Experts of a small language model: width 256, vocabulary 32768.
Below are experts of layer 2 (counted from 0) of a mixture-of-experts language model. Rows are named router (the router's row for the expert), gate (a neuron's input weights, with its number), up (a neuron's input weights, with its number) and show model dimensions 0-255. Each number is 128 + 24 x the weight over its row's rms, rounded and kept within 0 to 255.
After each expert's rows: "comes after" lists some tokens at least twice as common just before its tokens as in all text; "gets" lists some tokens that make up at least twice as much of what it gets as of all text. This comes from a sample of Wikipedia text that the model never trained on. Tokens count by the router's weight.

# expert 38
router [170 129 163 155  75 163 167 104 130 127 114 100 112 129 129 132 132 174 111 111 146 101 113 124 146 131 112 103  72 110 144 140 116 136 145 113 171 204 166 170 167 117 151 119 166 136 148 141 121 156  95 125 149  82 124 136 138 109 117  91 115 139 109 130 115 117 176 125 103 117 110 141 133  94 134 100 117 139 136 143 158 114 131 142  89 128 133 139 136 131 153 145 144 150 145 168 126 134 103 111 144 168 127 183  90 167 160  88 122  92 119 140 129 149 137 124 153 165 113  99  97 149 118 166 104 109 149 148 111 166  74 118 112 145 112 121 158  91 118 146 148 129 111  95 145 117 110 150 124 160 136 101  71 116 103 126 133 104 141 135 107 136 155 161 144 149 103 115 125  93 111 134 149 122 141 169  91 133 151 141 121 143 155 150 117  90  99 158  98 157  92 143 134 167 161 119 167 114 158 109 148 122 166 159 130 125  90 136 131 156 128  95 175 144 161 116  98 114 121 122 124 118 136 133 163 103 168  99 151  68 130 147 145 132 170 124 143 113  90 107 125 135 113 124 121 121 126 130 145 125 149 136 125 146  87 145]
gate0 [141  89 141 164 113 127 133 137 134 120 138 146 134 116 133 113 113 160 121 193 158 143  95 124 132 174 133 114 105 144 119 199 106 121 116 135 158 144 127 133 132  81 114 144 124  83 118 110  92 143 132 145  59 180 178 129 147 133 133 161 148  84  98 124  75 166 132 126 113 108 130 134 122 163 115 145 141 128 129 107 134 132 113 144 134 118 125 113 100 119 129 110 123 166 144 133 110 139 109  99 101 117 105 117 127 162 134  95 166 136 112 142 133 152 125 158 132 133 123 113 155 152 138 147 145 103  98 149 110  89 139 121 111 147 149 119  98 144 156 146 140 147  97 136 142 132 179 154  89 152 140  86 104 127 154 137 124 143 120 128 143 131 136  64 133 128 139 131 127 109 177 117  99  97 147  90 145 137 154 135 131 130 125 128  92 110 117 124 133 146  83  95 126 143  78 152 116 144  67 101 122 125 182 150  97 109 125 142 126 112 126 114 155 129 139  89 141 122  96 102 124 117 115 151 115 170 117  90 103 117  45 115 119 120 150 114 141 131 107 175 157 163  98 117 135 168 165 128 120 151 123  87 166 117  92 147]
up0 [150 132 119 153 132 125 148 154 132 113 145  73 149  88 122 123 105 121 104 140 107 123 131 151 112 106 157 130 105  61 172 156 165 196 123 157 124 111  54 116 112 164 107 155 123  94 112 148 114 130 100 120 176 119 161 145 139 143 130  89  82 194 176 128 117 106 123 114 113  91 101 126 140  93 116 122 140  88 137 124 105  98 137 140 144 124 122 119 120 101 115 172 113 131 130 109 165 152 183 116 115 138  95 129 123 109  83  97 125 130 131 121 135 103 145 133 128 151 117 179 166 102 133 110 131 138 156 125 102 111 104 108 119 117 115 162 165 163 113 127 142 102 161 126 146 129 146 118 122 126 129 145 154 157 118 149  92 134 153 117 126 132  92 165 103 142 121 130 116 132  88 152 159 166 105 140 119 130 141  97 116 117 155 155 116 165  79 142 164 124 126 124 102 117 127 174 114 134 146 129 112 103 109 153 140 166 156  98 120 134 115 149 165 133 136 184 100 142 160 132 140 110 122 136 156 104 128 124 156 145 129 101 150 138  76 152 111 119 123 129 150 141 131 137 154 131 122 114 165 176 150 147  76 102 113 157]
comes after: " | ", ", ", "| ", ".", "–", " "
gets: "2", "3", "1", "4", "0", "5"

# expert 118
router [130 124 155 150 121 168 139 104 101 164  94  83 114 135 127 134 111 139  91 125 149 116 134 152 165 113 105 118  95 140  89 138 115 160 131 131 129 176 143 154 159 103 132 103 157 136 105 161 100 143 138 149 180 137 172 115 186 118 114  82 121 113 114 103 116  98 116 157 103 129  74 157 132  94 142 149 105 129 101 127 136 138 126 128 126 127 117 128 143  95 165 198 136 103 143 138 161 155 112 107 175 151 158 171 140  95 155 108 110 142 106 147 166 131 129 167 159 136 114 138 104 156 125 183  81 111 155 180 144 144 122 103 157 141 139 146 145 110 146 132 133 144 131  86 153 139  90 157 142 149 112  97 103 148 124 149 150 136 143 157 109 135 122 174 115 151 102 125 143  99  87 126 165 139 131 158 111 142 127 105 104 127 167 161 138 113  89 143  89 152  76 157 124 153 156  90 158 132 143 140 139 122 166 154 104 121 109 122 119 138 133 150 146 136 140 129 120 115 114 141 138 128 106 139 147 106 145  95  99  80 121 127 145  97 149 133 142 135  89  92 111 110  91 127 121 103 128 152 135 126 161 148  88 139  88 135]
gate0 [117  91  91  84 156 115 178 111 143 141 125 126 172 136 161 128 135 148 105 170 100 119  97 115 121 158 110 136 152 140 117 114 115 106 125 192 154 144 154 146 127  88 111 116 110  89 132  95 151 172 107 157 131 166  95 108 182  94 158 114 106 123 135 116 142 168 151 127  98  89 124 106 121 135  74 119 106 119 127 151 131 132  96 112 109 147 138 166 108  92 150 113  95 140 142 130 112 151 153 121 125 164 123 146 145 113 150  99 143 154 108 126 106 133 155 152 101 165 150 106 149 143 157 132 149  85 146 104 121 121 141 154 139 113 132 183 125 185 131 155 115 113 108 128 132 112 129 156 127 139 133 111 149 159 162 136 151  93 114 133 136 148 163 126 141 131 141 135 109 140 118 119 133  81 138 121 165 159 135 109 117 175 122 105 133 125 141  75  94 135 123 120 147 134 104  88 112 166  94 105 141 134 133 121 151 116 108 158 115 120  93 154 123  83 159 108 125 124 120 127 107 144 109  96 113 184  99 106 109 138  68 140 116 114 163 127 198 145 154 145 135 111 127 107 118  98 171 132  92 142  82 117 147 111 132 100]
up0 [119 130 152 171 140 135 130 110 169 144 108 120 126 131 144  97 127 126 104 159  62 142 115 111 130 131 121 184 148 103 153 135 147 133 120 122 140 141 122 160 113 101  99 135 117  88 129  99 142 148 146 114 148 151 135 102 135 131 167 102  78 147 139 127 141 152 109 151  83 136  82 134 163  85 122 116 129 120 120 112  95 117  80  86 123 176 134 142  88 119 106 114 115 103 138 122 151 175 174 100 102 144 118 149 127 120 120 115 152 144 117 144 142 138 136 118 131 153 137 156 154 143 149 120  98  99 173 129  77  98 137 135 130 116 108 157 163 106  97 134 141 102 132 113  94 121 164 104  97 120 143 151 155 151  76 112 123 104 198 114 130 123 140 155  93 137 148 144 115 151 143 124 151 108  73 132 115 127 159  95 102 127 161 127 121 148 100 124 141 134 113 100 102 108 159 114  95 154 168 154 125 148 105 158 173 152 150 113 111 141 121 170 126 118 120 144  98 128 111 119 133 115  78 116 160 168 119 123 164 155 111 140 125 134  66 136 138 112 129 107 117  72 152  93 153  95 170 139 122 165 134 123  83 116 119 142]
comes after: "\n", "0", "- Cl", "3", "4", "kov"
gets: "a", ";", ":", "|", " |", " –"

# expert 78
router [140 118 139 146  88 159 131 107  86 128 121 130 121 118 123 128 121 149 118  80 154 128 121 138 173 128 142 145 112 116  90 129 103 148 129 107 152 147 139 141 171 132 151  98 167 157 141 136  93 158 119 133 125 132 173 151 142 117  92 118 128 141 116 116 122  63 117 142  88 129 117 117 154 122 140  98 112 140 135 118 122 127 145 142 132 135 146 131 119 104 155 148 150  87 128 109 155 102  77 129 162 142 135 150 110 133 127 113 125 116 116 151 129 144 124 182 162 127  49 120  89 122 105 120 103  83 168 191 151 140  96 124 136 150 159 142 154  98 132 121 125 123 134 114 152 117 133 144 187 158 119 120  89  92 109 173 188 147 136 120  85 126 118 140 108 146  84 134 148  89 100  92 147 139 136 155 117 132 126 129 112 171 136 141 133 117 110 174  95 150 111 144 149 147 135  99 166 115 165 128 161 115 161 161 144 126 126 114 126  93 136 108 143 131 133 124 131 120 137 159 144 126 152 110 120  98 121 117  73 114 147 151 138 101 128 133 144 158 112 144  73 122  41 115 113 110 136 149 125 132 172 122  82 149  94 116]
gate0 [160 116 126 111 145 143 118 147 115 138 120 142 144 127 158 140 139 155  58 152 130 146 140 118 134 147 116 104 118 153 150 123 151 108 150 171 148 114 172 129 152 118 141 144  90 107 137 111 119 130 127 166 129 139 129 108 115 119  73 157 157 108 156 137  60 171 136 139 135  98 119 172 103 148 138 117 143 123 127  89 167 137  80 152 140 142 131 128 155  89 144 120 132 159 137 115 123 102 119 127 122 128 119 111 111 125 169 108 153 141  99 151 106 132 151 148 108 134  96 143 136 150 120 119 157 134  54 135 143 115 108 110 101 135 140 103  80 170 158 137 150 110  92 151 158 133 108 128 113 143 140  89 122 149 176 145 126  96 116 147 119 141 162 118 125 155 150  85 110 116 143 104 118 141 128 127 168 128 121  87 126 125 140 186 112 106 117  89 116 117  77 153 140 137  91 117  68 166 108  73 145 152 141 111 143 114 117 162 122 151 107  93 144 104 142  85 133  86 120  82 120 124 128 163 128 157  83 149 104 106  87 123 145 114 132 136 134 164 112 116 116 134  81  98  73 128 144 140 131 128  97 124 172 114 119 123]
up0 [120 152 167 144 128 148 118 107  92 161 117 138 118 107 131  95 112 135 121 164 142 158 127 126 122 120 102 152 117  94 132 120 161 147 153 155 173 121 158 117  84 133 155 115 111 124 129  88  97 129 122 127 134 108 128 133 139 100 110 139 122 126 169 147 105 115 117 102 107 117 103 138 168  77  96 129 141 117 107 141 147 146  90 154 163 144 129 154 110 166 152 161  75 144 120  83 148 154 142 145  91 149 114 148  96  92 141  99 116 107 139 110 114 137 126  89 117 146 105 193 198  99 103  96 121 128 118 131 112 127 106 126 119 128 156 104 144 146  95 148 107  92 130 135 152 152 132 115 111 120 149 123 111 128 144 109 119 139 149 127 132 194 116 161 118 181 109 144  88 118 135 132 141 143 111 167  96 130 131 115 124 152 126 124 137 109 135 101 153  97 157 169 116 118 144  61  97 120 148 132 128 172 137 161 137 149 137 107 144 161 114  87 172 128 178 126 115 168 126 131 134  94 117 166  90 176 141 123 117 117 110 160 183 149 137 157 153 139 116 105  90 128 131 112 133 112 116 146 130 172 116  88 113  77 127 106]
comes after: "\n\n", "\n", " |  | C", "andidate | Votes |", "eed", " uses"
gets: "===", "==", " ===", " ==", "====", "==See also=="

# expert 111
router [139 118 118 138 141 142 141 118  83 141  88 104 109 123 115 108 123 135 111 108 103 136 120 145 116 123 107 125  90 158 104 116 121 151 138 144  86 158 147 151 151 128 134 100 173 155 143 152 119 141 135 143 159 140 168 132 152  96  92 112 127 131 106 120  84  54 114 127  67 114  91 120 137 109 136 116 102 155 109 124 140 123 160 135 142 139 124 107 108 111 151 199 150 103 133 119 169  94 100 117 135 178 139 158 130 109 149 106 105 116  90 162 138 151 145 156 155 132  95 118  99 145 123 181 100 117 140 171 133 151  64 142 128 144 129 153 146  95 144 119 130 134 121 110 141 116 114 166 176 154 137 110 107 155 102 162 144 132 142 130 104 122 140 149 115 128  78 138 117  95  94 103 157 119 115 170 121 122 109 110  91 154 150 142 126  96 109 140  93 141 111 154 123 136 158  68 172 116 143 161 137 114 112 164 108 110 118 103 109  91 136 135 135 132 124 126 119  99 107 158 147 111 126 143 168  68 126 107 110  79 128 175 151 120 147 115 142 124 102 136 124 115  92 118  99 109 138 126 109 121 175 147  91 125  86 141]
gate0 [188 115 145 114 119 102 188 168 140 104  74 162 142  97 153 116 135 125  93 135 120 117 108 120 115 154 114 154 140 112 101 117 113 137 122 177 129 154 154 141 131 122 117 158 139 114 116 137  92 152 114 147 101 128 125 116 153 118 129 153 117 124 148 142  84 173 143 141 102 105 157 112 102 169 152 120 140 121 159 157 144 128  85 132 102 153 140 136 133 103 118 131 121 167 140 120 138 146 157 136  79 133 104 101 128 114 111 117  89 157 127 151 117 151 167 144 142 184 107 115 106 122 134 128 159 161  94 165 119 120 102 129 121 141 138 119 132 187 128 155 150 123 147 141 148 121 132 163  88 178 173 117 121 119 141 142 100 131  86 111 126 158 150 125 146 112 129  67 150 115 123 156 102 123 138 104 147 154 141 128 158 167 146 175 110 126 106  83 129 120 107 120 139 143 119 154 118 136  64  97 150 135 172  93 115 116 150 139 109 138  80 103 126  52 169  80 117  96 152 126  96 147 145 159 138 151 134 125 119 129 133 160 168 108 147 143 143 151 138 112 128 129 139 120  99 128 170 143 125 151 127 114 174 110 130 112]
up0 [105 152 186 147 120 136 109 105 114 107 164  95 159 108 102 131 123 132 116  97 136 176  79 101 129 105 140 124 128 109 151 152 101 143 148 121 129  75 145 124 121 150 129 141 156 109 106  98 119 118 168 148  98 113 146 142  94 153 110 168  95 154 107 132 153 141 122 115 105 150 137 175 106  65  76 143 160 133 114 147 153 107 111 127 143 146 130 129 126 137 105 127 125  80 148 122 166 140 145  86 126 138 135 133 111 100 116 120 131 124 103 142 117 132  99 117  53 108 142 165 161 105 126  93 128 114 166 164  97 150 127 126 131 114 117 142 183 123  90 128 135 140 130 135 112 132 178  96 123  71 149 125 133 111 148  84 130 110 187 140 146 131 116 133  70 132 123 128 152  88 135 119 193 137 118 148 143 132 137 145  76 111 147 116 117 134 106 130 175 108 144 113 103 138 125 136 136 175 158 138 138 153 122 155 165 162 148 110 143 134 114 151 169 159 123 163 121 113 152 133 156 104 136  99 116 172 120 119 121 155 114 105 123 133 148 143 154 131 139  91  95 102 147 115 165 144 136 143 122 146 157 110  98 118 142 162]
comes after: "\n", "\n\n", "- C", "6", "C", "3"
gets: ":", "|", "′", "°", "=", "ing"

# expert 61
router [137 134 141 145 122 168 144 105 116 162 100  89 104 128 112 111 144 165  76  96 115 123 111 129 130 119 144 122 111 146 116 116 128 148 133 126 141 156 139 154 146 111 145  99 159 136 145 133  94 129 117 119 174 112 139 133 159 127 107  82 129 146  97 116 110 103  98 116 131 117 110 147 131 112 156  93 106 122 101 127 149 134 130 145 141 143 115 106 153 145 147 207 109 139 151 139 153 126 103 130 147 152 139 150  97  97 150  88  81 111 103 169 156 169 134 140 139 142  73 118 103 146 101 155  81  83 171 179 150 153 105 102 122 158 132 132 145 113 127 138 136 137 123  85 163 112  91 148 118 139 139  97  98 154 107 139 160 110 143 154 104 129  96 165 119 154  69 132 126  90 101 124 179 127 155 144 113 149 137 106 127 148 139 134 133  87  78 161  92 151  95 139 107 150 175 117 159 122 145  99 168 120 152 160 109  91  94 110 115 118 115 104 160 151 164 113 117  88 121 150 143 115 126 131 151 112 157 105 119  81 103 120 144 142 159 130 156 116 108  93 114 108 152 118 103 121 134 154 147 139 151 165 115 144  89 146]
gate0 [172 146 116 129 134 104 176 125 140 137 131 124 147 142 125 162 140 171 139 110 163 129  76 129 126 143 137 125 112 139 138  80 142 125 124 186 102 111 142 113  99  89 124 140 146 124 136 112 101 119 101 131 106 107 125  95 127 129 122 120 142  99 131 142 110 135 102  98 126  95 152 112  93 117 127  95 151 145 133 140 166 166  97 158 150 121 160 130 152 107 156  66  79 186 152 130  95 137  98 131 138 103 125 106 126 108 164 135 138 146 135 125  96 157 124 121 113 154 127 129 105 153 107 115 152 108  98 120 116 146 146 151 150 124 140 108  92 163 143 120 127 114  86 159 151 135 110 136  97 107 184  91 110 150 170 127 133 105 112 143  77 106 139  89 177 160 118  80  99  97 145 111 147 141 159 102 199 148 125 114 167 162 129 134 113 114 114  98 125 132 123 132 124 155 100 110  84 145 124  89 155 148 150  95 112 113 123 163 110 127 102 105 136  58 181 112 145 130 100  96 135 141 132 169 101 156 107 119 130 121  82 141 151 153 170 123 136 150 152 104 130 117 140 130 124 137 124 143 132 138  86 104 137 134 147 125]
up0 [103 132 142 153 154 135 123 124 135 110  84 139 127 126 107  93 103 103 133 155  73 121 129 174  67 119 168 132 129  73 135 121 141 148 116 101 152 113 121 148 102 165 108 115 128 114 138 126 116 187 106 113 182 127 147 163 149 164 147 129 107 147 144 117 149 183 148 137  97  86  97 132 122 154 126 109 138  93 103 110 113 125 157 127 156 153  85 138 101 178 128 147 104  65 115  74 146 130 164 145 138 147  84 160 131 118 132 136 138 127 135 132 140 144 132 169 130  94 106 122 161 139 134 104 106 144 165 118 125 123 141  83  81 143 134 139 154 102 115 125 128 116 146 122 107 142 151 155 109 106 130 129 130 144  97 183 144 158 136  85 127 145 107 132  99 131 131 100 123 124 163 120 149 145  80 160 106 127  91 129  95 164 115 150 123 170 150 136 116  75 167 129 133 130 154 142 137 145 150 135 144 100 146 154  91 200 167 104 170 117 139 151 153 128 106 154 102 144 142 146 106 105 131 138 161 137 146 131 140 139 153 159 134 125 108 154 133 117 127 131 128  98 129 126 119 141 121 120 118 157 150 120 113  69 109 131]
comes after: ".", "| ", "\n", ":", "–", " | "
gets: "0", "5", "4", "8", "7", "6"

# expert 98
router [141 126 129 160 100 172 150 102 108 159  96 102 109 140 105 109 131 145  90 109 103 124 101 152 149 124 136  97 105 148 100 128 112 162 131 125 104 167 129 149 173 117 144 103 163 138 135 169  89 133 120 124 156 125 131 135 166 109  91 103 121 149  91 101 100  97 131 127 111 126  92 151 134 126 154 101 107 149 106 134 127 129 153 136 158 157 128 115 153 134 160 166 131 106 147 118 152 153 106 112 165 154 160 156  94  86 142  97  94 121  89 149 151 144 132 147 152 133  91 124  81 149 113 157  84 101 152 166 146 150 109 110 109 131 126 147 153 108 142 133 121 145 131  90 146 131 116 155 122 181 137 100  93 152  94 143 158 109 151 134 119 115 105 188 116 132  90 132 122 108  75 117 182 143 141 158 106 145 124 119 128 155 154 144 105  99  95 165  92 154 100 170 114 168 169 103 162 117 175 127 159 110 171 154 113 125 101 114  98 115 128 123 148 141 144 123 115  85 118 148 131 106 124 156 155 106 149 104 130  87 118 148 166 131 142 136 140 115 109 107 123 110 112 120  92 113 119 157 157 137 147 153  93 138  82 138]
gate0 [ 87  92 133  87 158 128 151 116 120 135 153 110 105 118 149 100  96 124 103 156 194 112 128 122  88 185 136  95 134 115 124 102  93 168 153 130 118 158 122 133 113 112 137 127 140 108 150 147 104 118 102 121  79 179 126 145 128 133 103 170 121 142  96 146 110 177 173 120 130  77 160 118 119  92 129 107 113  95 115 123 151 136 144 115 121 121 130 141 145 136 166 127  72 114 143  91 127 107 134  94 127 162 127 126  97 166 150 116 126 141 105 118 136 138 124 144 141 149 143 138 121 183 106 159 174 103  87 127 120 108 103 118 113 103 152 103 113 137 146  97 113  91  93 133 104 103 158 146 119 152 129 119 145 138 150 128 156 128 107 135 120 137 142  76 148 130 109 120 122 145 145 105 124 130 133 121 121 174 125 140 148 118 136 157 116 100 102 151 133 160 115  79 113 123  72 136 143 153  93 111 131 107 105 133  95 119 147 143  72  73  98 131 140 124 157  92 135  89 129 166 139 128 100 134 126 176 123 126  93 138 109 110 162 103 148 142 182 164 135 151 160 148  93 142 152  86 176 116 137 150 111 131 128 120 116 117]
up0 [157 165 153 157 131 155 153 115 160 104 105 101 123 100 108  96 133 146 108 136 100 125  87 175 154 140 146 133 186 115 154 127 133 174 105 113 157 110 125 151 113 152  92 127 147  87 136 106 103  97 164 106 111 115 153 148  88 141 112 109 131 156 128 106 136 165 125 114 120 147 123 177 110 146 132  98 149 119 117 104  95 132  99 164 159  98  90 138  90 125  79 130 140  98 152  98 178 149 152 118 125 148 136 139 121 132 150 118 122 128 151 163 129 153 116 118 129 119 116 122 165 112 152  87 118 127 172 129 110 148 124 122 134 111 150 154 161 140 116 114 130 150 118 132 140 166 133 111  84 115 153 151 110 110 135 135 122 103 189 112 134 118 110 147  87 136 157 132 136 130 134 135 176 129  95 168 128 149 176 113  81  91 142 123  82 151 114 152 166 120 149 130 111 124 175 161  86 167 172 108 168 157 110 166 152 133 128 138 162 176 128 117 104 141 124 123 128 142 184 102 124  91 181 114 153 148 143 130 149 126 133 169 145 135 111 137 141 103 154 117 107  95 142 113  95 150 130 127 104 146 128 133 131  95 110 143]
comes after: " | ", ".", ":", "; ", "′", "–"
gets: "25", "0", "24", "26", "23", "30"

# expert 7
router [156 141 131 145 118 163 116 150 128 142 117  92 153 138 101 156 139 150  94 123 135 135 124 147 160 134 144  99 132 128 115 119 135 142 131 107 110 134 141 158 140 120 120 102 159 126 116 136 103 136 120 145 154 150 157 109 165 115 154 106 102 149 100 115 122  61 111 100 100  77 112 136 147  61 125  97 110 133  95 116 124 154 137 145  95  92 152 119 127 145 167 159 147 148 134 128 141 182 110 100 157 154 169 122 108 156 120 119  91 105 138 161 139 109 150 153 140 136 107 112  92 150 123 137 111 102 164 185 137 161 148 133 121 158 130 178 140 105 139 110 105 127 134 129 127 103 120 123 107 160 109 147  97 123 116 139 192 138 164  86 138 112  99 145 136 187 122 122 132  88  97 143 140 154 174 155 133 144 119 133 142 148 145 135 148 134 100 171 131 138 109 158 142 144 125 101 143 134 159 165 188 120 154 128 202 118 109 145 138 115 145 123 154 140 155 137 134  96 125 166 109 112 152 152 139 105 142  93  66  94 127 105 156 135 117 107 144 137  86 160 116 116  81 116  74 135 109 150 130 131 134 137  99 146  90 136]
gate0 [149 114 177 139 121 147 138 146 127 121 136 155 165  93 144 147 156 170 140 144 120 105  90 139 117 157 113  96  81 139 173 110 134 117 116 168 139 167 163 142 134  77 105 143 138 104 138 109 143 158 127 199  61 151 125 178 159 136  93 140 124 173 159 128 118 149 128 105 115  96 112 108 100 125 129 112 167 100 156 145 152 150  79 127 158 143 146 125 135 101 154 127 105 142 144  94 132 157 119 117 123 120 119 125 120 151 164 117 119 150 115 114 136 120 163 142 135 106 148 103 141 158 123 126 147  97  66 163 150 133 133 160 153 122 162 110 100 160 132 147 144 105  79 124 164 131 132 131 101 129 125  98 128  83 144 164 111 103 155 129 115 140 135 106 155 153 151  82 119 101 129 135 147  69 167 122 129 120 160 130 151 117 154 127 121 148 130 148 118 133  90 129 152 135 128 125  77 164 104  82 151 132  98 160 114 132 123 162 114 156 131 134  96 113 173  96 134 112 112 123 122 120 114 140 151 152  94 124  94 126 120 138 104 109 174 130 154 167 110 139 116 143 100 125 171 125 125 141  96 128  92 144 148 164 111 103]
up0 [140 173 117 153 141 141 158 139 153 111 152  97 179  73 155 131 121 101  87 137 130 151  99 124 120 134 187 138 124 146 145 157 146 160 141 164 153 114 124 166  88 102 144 111 174 137 137 141 147 157 128 119 123 133  96 153 130 140 130 146 107 159 130 109 122 127 136 103 119 115 130 133 101 110 100 109 158 104 127 124 138 140 124 128 143 173 105 136  87 120 135 121 107 132 132  98 147 172 164 145 129 139 117 122 119 122 150 112 151 120 110 143 132 121 163  74 129 148 151 139 138 134 113  99 109  89 172  95  93 151 124 129 159 116 111 101 141 145  80 141 138 103  80 104 126 165 157 112 130  87 155 128 102 129 146 153 175 115 140  89 111 112 125 147 136 153 132 154 146 102  93 112 185  79 107 135 119 121 121 112 131 143 171  83 137 146 133 114 114 133 132 117 116 157 208 102  88 157 165 153 160 122  88 179 149 131 157 100 132 152 155 166 116 133 121 118 111 156 119 104 175 122 133 109 141 180 142 128 112 130 129 146 106 134 106 154 180 112 119 105 102  99 149 109 132 134 104 145 105  98 102 125 101 106 145 147]
comes after: "\n", "\n\n", "29", "27", "15", "14"
gets: "| ", " in ", ", ", "- ", " In ", "In "

# expert 43
router [150 130 136 141 147 170 124 121 139 159 107 115 109 125 109 155 126 159  78  96 117 125 106 133 141 115 166 112  66 160  95 129 126 162 143 158 139 168 158 157 155 144 121 104 166 145 123 160 152 129 130 150 157 158 139 104 158 124  91 117 144 140  95 115 125  82 123 133 110 132 113 126 138 147 149 109 108 144  93 109 132 134 146 134 136 161 110 122 105 110 159 176 171  98 144 138 139 118 105 145 165 150 145 154 108 126 125 102  65 128 116 138 134 151 115 168 157 132  98 132 106 169  95 119  71 113 144 183 166 160 126 114 103 144 135 134 149 107 127 130 151 146 137 114 142 103 133 150 139 147 112 119  98 103 113 125 184 146 132 142 104 110 133 146 101 118  78 136 144 105  90 114 161 134 148 177 119 158 166 116 132 130 127 136 151  98  84 170 112 137 138 174 138 135 129 115 165 134 174 142 150  90 166 155 152 129 103 119 116 125 146 144 137 122 119 129 116 101 122 165 150 120 148 114 143  46 141 111 124  93 146 120 135 158 163 117 129 122 125 140 139 149 102 119  87 113 136 149 133 122 167 182  95 154  87 142]
gate0 [121 134 137 131 141 161 156 103 128 184 149 169 184 118 171 130 154 161 119 150 135 119 101 140 141 169 159 132 138 131 127 125 124 101 128 153 142 145 103 149 128  98 161 144 110 137 113 102 134 140 134 110 120 139  92 134 130 112  91 134 148  95 127 114 108 175 123 145  89  77 137 144 125 148  95 112 145 102 154 127 152 150  91 169 121 114 150 143 150  98 153  96 114 167 141 139 128 107 134 111 112 153 104 149 133 151 147 112 120 132 163 113 143 129 129 138 130 174 130  88 152 137 117 109 152  75 104 113  79 162 138 126 117 114 121 112 113 194 148 134 120 122 132 161 120 136 146 152 104 157 130  95 114 105 137 186 161  93 114 136  95 128 145 108 147 177 127  76 122  99 101 102 149 123 159 109 161 108 156 125 157 166 125 142 128 155  95  82 104 114  98 119 146 124  98 113  90 176 100  90 108 155 185 126 125 109 121 148 105 149 113 144 138 106 174 114 136 121  90 135 133 116 128 139 124 150 117 147 103 158 105 124 139 101 139 143 151 161 122 159 136 142  75  84  94 149 142 185 132 131  99 124 142 100 118 116]
up0 [124 127 142 199 123 130 120 121 143 153 129 101 102  95 109 121 130 124 114 149 134 135  92 103 105  90 196 147 128 141 158 144 142 175 119 131 131  68 139 141 103 144 174 108 145 115  83  93  96 148 141 136 123 112 143 128 157 149 114 124 103 153 178 109 140 135 147 131  98 131 101 170 136 152  86  99 150 129 132 131 121 158 144 126 114 171 131 101 129 107 119 124 123  95 112  70 174 103 124 103 149 139 136 124 136 128 145 126 119 152 135 122 115  99 117 129 118 113 113 132 168 105 186  88 127 122 184  91  97 160 155 170 109 115 137  89 211 122  96 113 126 125 133 106 129 129 174 127 115 117 122 106 151  99 127 148 142 134 131 134 102 102 105 147  96 113 133  84 146 133 113 131 170 140 125 137 112 131 145 151  95 136 152 101 164 142 113  90 136  98 130  99  98 154 149 105 117 135 109 131 146 127  97 201 144 163 132 130 112 155  98 121 143 141 122 133  90 114 151 157 126  92  95 123 125 165 113 131 162 149 125 111 154 131 109 131 123 132 104 144 130 111 131 116 151 113 139 120 173 159 136 147  76 102 136 160]
comes after: "\n", "\n\n", ", he", " He", " he", " was"
gets: " can", " would", " to", " =", " did not", " will"

# expert 123
router [149 129 130 162 111 157 152 106 104 145 105 100 110 133 118 105 137 149  96 114 102 122 111 156 163 116 124 126  82 138 110 131 111 140 139 131 108 163 131 161 156 105 161  90 175 147 141 161 105 124 119 123 152 120 144 140 181 107  94  89 115 152  93 120  89 115 123 137 108 118  95 145 134 123 135 106 131 134 108 118 135 138 151 130 156 138 106 114 140 134 157 159 154 136 149 109 162 124  84  98 155 180 151 155 118 103 155  87 103 130 113 178 146 166 143 145 164 149  78 141 102 166  97 153 104  96 171 184 142 146  90 101 104 136 143 139 138 117 152 129 148 142 124  86 146 133 107 163 107 188 137 105 111 157  98 137 136 141 157 134 102 131 112 166 122 138  95 121 140  87 116 132 181 129 144 160 104 159 118  99 117 138 152 160 109  95  99 171  84 159 113 144 123 158 160 108 163 147 152 120 162 115 165 153  97  95 106 110 108 109 129 115 153 140 156 122 126  98 118 147 142 104 127 163 136  88 141  99 139  97  97 149 158 126 142 122 138 135 113 112 117 114 100 121 114 125 102 142 142 133 153 165  98 140  84 144]
gate0 [146  98 126 111 129 128 139 100 126 114 162 170 132 160 147 127 129 168 123 122 109 118 122 136 100 136 136 122 116 112 142 122 143 141 125 142 142 178 139 120 130 111  94 126  91 113 165 104 129 145  90 147 117 140 100 127 125 144  82 137  86 137 106 128 132 165 147 122 133  89 166 135 119 131  93 110 141 122 126 112 163 138 106 141 142 143 109 106 139 123 126 157  84 144 146 110 134 177 128 109 110 134 122  95 123  82 140 137 127 107 119 151 125 128 117 147  89 146 128 136 146 144 147 129 176 130 131 111  95 136 136 104  89 157 104 128 142 148  94 112 169 121 112 157 142 152 177 134 118 142 168  67  98 156 143 148 112  98 138 110  88 130 113 134  90 154 133  97 110  99 137 117  93 139 167  97 193 119 152 121 144 132  93 138 121 131 161  97 155 135  89 129 100 160  99 140 105 130 126 115 167 130 189 114 127 151 149 168 114 142  93 141 138 126 193  94 142  69  97 107 139 106 110 153 138 185  98 126  97 134  99  97 143  92 131 135 122 149 169 135 140 118 118 128 122 108 140 103 176 152  55 129 163  89 146 146]
up0 [146 128 147 172 139 113 162 106 153 127 162 121 127 108 108  90 134 150 107  95 120 130  87 157 115 109 164 130 150  88 208 142 158 153 132 122  96 127 166  95 117 158  96 156 125 125 162 116 104 125 128  81 125 131 152 122 124 138  91 105  94 124 139 106 149 136 123 116  93 118  96 105 169  99  77 113 160 106 146  91 127  92 121 134 142 142 100 149 128 138 147 142 115 163 103  70 167 141 144 147 108 158 129 137 132  90 128 124 125 161 145 158 129 141 135 158 105 109 133 154 167 118 183 127 124 142 158 129 105 127 126 106 105 114 152 140 172 134 106 117 152 121 114 182 126 125 140 171 114  90 120  95 155 144  94 152 109 135 134 100 156 180 130 180  91 166 111 129 129 108 125 145 125 150  85 143 133 117 133 102 111 134 119 135 132 116 141 106 109 114 140 116 111 118 153 132 107 142 138 172 101 115 148 182 141 163 145  96 148 156 111 135 140 183 114  94  72 146 123 116 144  92 140 116 148 148 105 100 135 138 119 126 168 157  82 131 142 101 116 136 123  98 146 123 121 138 160 146 153 129 108 126 116  77 121 140]
comes after: ".", "3", "| ", "2", "–", "1"
gets: "th", "nd", "rd", "st", "%", "5"